Experts of a small language model: a sigmoid router, 402M tokens.
Below are experts of layer 2 (counted from 0) of a mixture-of-experts language model. Rows are named router (the router's row for the expert), gate (a neuron's input weights, with its number), up (a neuron's input weights, with its number) and show model dimensions 192-287. Each number is 128 + 32 x the weight over its row's rms, rounded and kept within 0 to 255.
After each expert's rows: "comes after" lists some tokens at least twice as common just before its tokens as in all text. This comes from a sample of Wikipedia text that the model never trained on. Tokens count by the router's weight.

# expert 0
router [128  51 146 160 181 155 147 133 111 159 161 150  59 113 111 152 151 175  88 150 103 112 127 112  71 126 117 154  98  96  73  64  21  94  87 110 174  61 163 129 119  77 155 137  91 113 154 140 125 131 150 111  80 158 103 108 147 102 129 117 129 116 125 106  84 151 129 187  83 102 153 200 117 143  76 136 138 151 113 115 121 126  85 115 174 169 110 129 124  78 144 148 127  61 111  87]
gate1 [208 139 143 117 160  93 140 139 108 149 180 117 149 106 109 145 129 153 144 127  76 161 119 127 101 110 115 134 149 120 114  55  98 124  75 134 132 112 100  81 115  79 178 124 157 110 120  21 177 160 146 118 126  98 144 157 149 136 134 203 119  99 106 157 127 144 159 160 177 137 115  87 121 165 110 134 146  90 111 116 139 155  82 113 119 158 127  99  57 108 101 111 113 161 171 103]
up1 [166 164  99 150 155  86 137  71  81 141 113 102 139 140  91 114 102 192 142  68 183 123 139  91 160 170 105  81 119  79  74 104 155  83 112 160 109 139  87 123 156 147 110  89 187 132 160 127 142 142  93 130 138 129 119 137 133 132  77 108  60  68  97 170 111 166 175  45 177 105  92  82 140  93 170 142 191 154 108 159 192 117 160  87 118 133 142  94 138 114 146 114  59  84 115 151]
gate2 [125 107 133 188 144 168  87 174 128 188 148 124 100 132  68  87  98 200 174 120 150 154 184 130 207 136 100 121 183 139 173 185 199 100 131 132 128 134 104 133  95 164 164 155 161 122 145 154 110 139 151 138 148 128 109 115 142  61 158 116 235 107  98 122 196 113 132 140  88 141 133 130  99 144 102 110  99  78 173 104 125 167  78 146 112 202 129 129 138 137  77 176 134 154 110 131]
up2 [ 89 148 106 195  93 170 171 170  89 152 151 143 102  88  95 117 161 117 127 156 104 157 112 169 119 202 178 150  81  77  96 157 137 105  92 105 144 143 129 168 136 151 194 123 127 115 131 170 132 132 123 120  66 128 134 170 127  89 122  72 111  70 180 133 117 117 105 148  96 131 138 103 137  98 132 168 120 112 159  32 100  91 101 182 129 125 128 100 132 121 115  71 107 156 135  97]
comes after: " of", " in", " the", " and", " for", " with"

# expert 11
router [155  91 126 171 176 167 114  72 134 159 162  96  85 168 135 100 166 155  97  97 122 149 120 124 156 150 101 109 125 117  98  93 119 135 126 109 154 121 112 198 118  91  91  99 121  47 179 107  99 167  72 121 122 140 130 133 143 131 126  90 147 119 138 134 147 109 135 134  43  98  95 142 132  85 108 112 171 152 130 163  89  71 131 133 146 152  84 145 124 107 158  78 202 110 121 124]
gate1 [ 98 129 144 125 125 161 135 108 120 119 133 178  87 133 114 179 194 146 180 105 222 151 128 118 107 142 133  80 191 171 152 118  64 161 114 136 121  75 128 114 150 102 202  94 131  82 118 126 134 116 109 155 127 151  85 138  37  78  97 172 116 146 117 130 163 141 116  80  83 101 118 149 148 119  97 125 153 158 170  96 166 102 108 174  93 131 166 121  93 161 124 155  72  95 127 121]
up1 [141 182 107 109 113 141 119 114  84 111 134 202 159 149 114 122 139 131 165 109  57  96 155 125  84 113  98  94 130 147 109 145 172 128 103 171 140 114  66 138 115 140 146 147 143  82 129 148 115 139  86 186 108 171 100 117 107  69 148 110 134  58 128 139 115 141 112  95 116 126 173 143  66 118 108  86 125 104 193  86 170 108 123 161 113  84 136 110 152 161 146 148  72 148 189 158]
gate2 [140 154 142  61 210  85  95 138  99 183 146 150 158 122 143 184 105 144  66  74 157 127 124 175 120 173 154  94  86 182 112 162 131 114  78  96  75 100 138 134  99 116 140 111  70 146 135 150 137 154  89 127  87 131 122 114 130  81 111  99 142 137 151  46 120 173 155 111 131 106 121  72 101 130 108 109 129 122  73 170 134 130 158 109 107 112 120 175 111 155 108 134 145 131 123 154]
up2 [ 93 100  63 161 133 156 149  98 170 151 169  81 107 135 122 138 123  87 200  48 128 136 121 137 117 127  96  88 155 147 109  89 131 108 137 206 150 150 108  82 121 160 107 187 144 109 206 133 104 111 173 109 121 127 176  76 115 173 152 117  99  89  71 154 105 127 130 119 116 132  88 136 203 108 113  62 172 140 166 121 112 140 130 135 100  77 109 166 106 134 198 138 133 124 117 121]
comes after: " |\n", "\n", ")", "0", ".\n\n", "1"

# expert 6
router [109  96 149 162 119 186 127 153 154 168  97 130 126 112  67  68 171 129  61 112 174 165 166  95 131  72  71 169 113  81 142 121 114 136 135 168 113 154 160 155 117  89 128 186 148 138 113 217 168 165 104 107 121 115  41 158 101  67  76 127 138 137 181 134 144 144 153 136 147  68 200 109  49 171  79 136 192 112 122 111  99 139 122 113 164 137 169 147 121 139 132 128 163 132 167 115]
gate1 [139 138 147 114 121  67 130 170 117 122 157 132 119 130 100 133 103 160 171 102 129 141 122 117 108  76  64  95 131 153 147 123 134 151 148  99 152 166 172 148 120  84 115 146 140 115 103 132 111 119 160  79 124 111 180 169 148 164 198 179 127 168 139 142 171  70  72 142 151 124 115 154 192 138 160 176 137 129 142 170 119 117 101 107 157 183 126 148 111 151 152 173 166  98 155 117]
up1 [151 120 151 135 159  77  86 159 171 157 169 146 120 148 116 128 127  90 113  86 154 163 189 156 150 124 136 172 102 126 179 122 179 129 138 149  89 119 124 136 118 142 136  81  91 168  94  56 117 113 115 119 117 138 110 200 140 118 145 124 156 115  91 218 175 161 103 116 149 119  37 116 133  87 120 125 107 127  85 131 105  49 146  93 103 145 187  80  86 155 114 114  98 162 134 109]
gate2 [140 124 115 212 130 139 137 170 128  96  76 120 136  94 149 150 128 110 123 124 114 139 163 120 109 122  90 114 172 150  94 143 174 122 103 137 157 138 137 140  66 140 125 149 125 134 160 166  84 124 148 134  95 122 138 154 101  84 106 107 111  72 130 123 139 101 106  92 122 123 131 121 139 115  98  77 166  97  62 135 144 121  36 171 137  74 119 128 151 122 202  74  95 137 203 159]
up2 [121 121 146 176 144 142 135 131 107 176 144  88  74 128 134 114 111 156 121 131 101 111 188 114 138 148 163 114  92  68 142 119 125 171 132  68 120  98 174 142 130  82 128 179 120 114 184 109 158 136 134 173 101 110  90  76 166 183 157 174 138 169 165 143  68 161 193 145 108 159 163 106  87 156 128 198 131 135 131  85 183 105 142 130 165  88 166 134 148 157 154 162 103  75 112  95]
comes after: "\n", ",", ")\n", "1", "s", "2"

# expert 1
router [120  91 142 139 162 171 126 176 128 150 139 160  83 131 116  64 137 155  97 164 144 169 148 135 127 128 101 108  98 108 150  34 116  80 143  92 144  76 130 149  93 128 154 108 104 164 157 123 135 181 103 160  73 124 126 146 138  55 127 102  59 153 145 193 118 126 169 121 165 108 148 135  95 124 121 146 166 138 160 133 106  85 145 147 200 152  84 158  91 161 172  53 157 115  87 151]
gate1 [ 96  92 133 142 102 189 176 131 143 145  92 176 105 119 120 114 123 146 176 142 173 137 141 162  87  81 137 112 130  42 137 129 155 124 139 116 136 158 124 163 103 110 125 159 113 123 105 142 139 149 112 122 152 151 161  99 131  90 155 131 129 112 116 121 143 130 179 193 128 192 189 134 170 106 118  95 121 127 123  59 120 117  98 139 147 127 151 204 122 147 178 155 161  88 150 126]
up1 [172 122 124 191 181 157 111 151 131 158 120 112 149 117 110 139 108 151 122  61 103 115 132 114 167  99 179 129 154 139  89  81 101 120 119 117 177 106  94 116 148 120 151 137 188  74 144 107 146 107 133 109 176 121 100 137 126 147 122 131 168 129 133 169 150 152 180 158 105 155 139 157 183  91 180 120 138 134 175 116 144 142 119  98 161 136 121 146 156 118  63 136 137 204 105 107]
gate2 [156 109 122 134 148 155 134 170 108 164 147 153 158 165 168 117 147 152 103 161 110 161 160 110 165 158 139 106 114 111 114 112  90  87 140  43 108 111  79  87 134 131 145 169 132 119 135  93 108 214 160 135 106 112 126 124 167 122 153 102 127 168  74 137 126 104 159 104 121 159 112 134 140 117  87  72 202  94 126 154 119 106  93 106  50  71 186 152 132  83 154 139 146 158 123 155]
up2 [148 124  93 136  97 166 136 159 173  93  95 108 107 155 133 209 137 108 124 200 155 162 124 171 123 172 115 129 114 167 152  88 187 133  78  83 107 181 114 125 155 115 125 134 105 118  92 200 100 113 152  66 165 100 139 134 152 129 134 125 184 127 100  89  96 123  83  90 134  71 116 111 165  97 161  88 107 126 111 135  81 131 129 181 120 141 203 115 137 134  39  78  53 131 125 121]
comes after: " ", " |", "0", "1", "2", "3"

# expert 2
router [123 110 111 188 116 124 135 141 115 141  90 124  84 207 111 166 141 150 127 131 127 135 125 165 140 157 111 110 134  90 154 107  53 139 169 149 118 129 148 121  99 113  78  90 102 130 145 143 145 159  79 120 139 161  68 121 117  94 130 118  87 114 133 205  89 141 126 117  93 100 106 139 143 136  68  97 144 190  80 131 114 162 129 144 185 157 116 144 128 120 124  76 144  75  80 134]
gate1 [143 128 104  75  95 121  51  98 109 154 204 103  97 115 113 129 123 197 151 117  96 127 117 125 126 179  85 201 168 163 174 153 184 185 160 130 112 121 191 171 129 108 120 118  93 115 148 140 142 121 108 136 135 123 136 129 152 157 132  58 132 101 130 136 105 149 119 131 111 118 172 125 114 111 190  73 104 188 171 150 101  99 102 136  89 194 118 108 147 179 133  96 166  50 129 116]
up1 [ 95 136 142 145 170 116  72 136 159 142  71 105 145 158 124 165  87 157 136 152 176 123  92 150 191 127 108 105 122 126 103  97 130 146  98 139  55 130 135 194 156 148 134  67 113  78 147  90  88 162 111 106  80  78  67 126 137 146 184 130 157 119 194 175 156 109 169  70 118 118 140 130 197 154 129 120 156  97 146 108  83 158  63 134 118  89 143 184 124 141 139 169 152 125 131 130]
gate2 [167 128  93  88 126  93 129   0  34 150 169 147  90  89  82 114 111 142 104 109  72 131 108 108 129 156 174  93 182 147 175 103 185  80  82 167 125 177 141 121 124 117 131 127 132 160  94 151  37 180 102 187  93 156 116 114 130 123  89 158  82  34  61  71 153 128 153 170 192 171 148 119 154 172 160 139 101 115 127 106 161 145 115 110 138 150 147 158 130 133 119  88 130 127 134 171]
up2 [139 129 132 142 102  95 170 103 114 204 115 163 129 152 125 144  73 102 102 191 139 137 150 162 136 121 113 172 156 142 130 155 172  77 137 154 122 177 131 158 134  98 132 127 123 140 152 125  57 135 163 179 190  99 142 123  98 112 132 132 143  70 192  90 157 132 112 139 114 166 137 114  87 169 191  95 114 126 101 125 115  99  93  80 128 157  81  82 105 183 106 152 147 149 135 156]
comes after: " |", " ", "201", "200", "|", "202"

# expert 15
router [104  93 105 205 178 149 100 128 190 170 134 123 109 166 137 113 147 170  78 141 133 192 128 197 151  86 107 122 111  29 140  97 102  77 142 142 180 113 170 139 141  85 113 115 119 141 119 132 160 150 143  95 138 140 112 106  94  75  90 114 163 151 165 189 119 111 136 128 156  68 155 144 104 100  78  96 167 144 110 125  97  80 125 148 159 108 117 150 134 119 151  87 138 120  86 114]
gate1 [ 95  84 175 144 116 170 136 178 124 163 111 118 156 124 132 156 167 166 143 133 158 140 129 195 127 130  91  95 181 104 157 149 232 131 155 126  92  86  53 122 113 163 173 107  87 160 115 140 126 183 147  64 124 122 152 109 181 104 101 128 129 129 192 110 127 117 150 134 129 129 165 135  79 151 146 137 155 130 114 141 140 118  70 112 122 122 150 114 153 163 138 131 140 132 153 182]
up1 [106  86 165 142 139 120  71 109 131 147 223 131 133  93 120 133 109 112 122 145 197 154 100 148 158 146 172 175 151  95 157 108 124  93 121 100 166 109 109 168 157 101 142 152 136 155 119 133  90 103 165 124  60 186 102 156 158 123 129 130 133 114 110 107 162 152 107  82 208 129 143  87 205 192 131  95 133  72 136 132  94 127 132 132 129 154 140 122 206  92 107 103 115 102 125 123]
gate2 [129 129  97 151 130 180 170 122 102 146  96 111 149 159  66 187 105 164 161 123 161 134  52 143  40  97 139 112 102  52 111 110 151 143 142  87 104 123 104 202 150 112  66  54 170 111 146 154 108 103 131 108 122 142  84  87 137  86 109 119 135  92 120 209 108 133 147 134 111 110  89 161 164 153 120 109 143  92 185  83  83 141  96 149 183 127 166  78 133 146 157 133 132 113 143 124]
up2 [114 122 147 116 106 139 184 143 175 133 160 220 120 153 191 181 152 103 129 142 116 104 209  72 159 165  98 191  79 118 150 159 112 146 141 163 184  94 130 134 156 129 209 138 166 156 125 143 115 138 150 126 129 108 114 149 118 134 121 118 110 135 119  86 123 149 137 130 136 167  62 145 154 100 102 128 219 147  98 148 136 105  88  98 139 110 121  94 149 166 160 158  94 136  62  99]
comes after: " ", "–", " (", " T", " t", " $"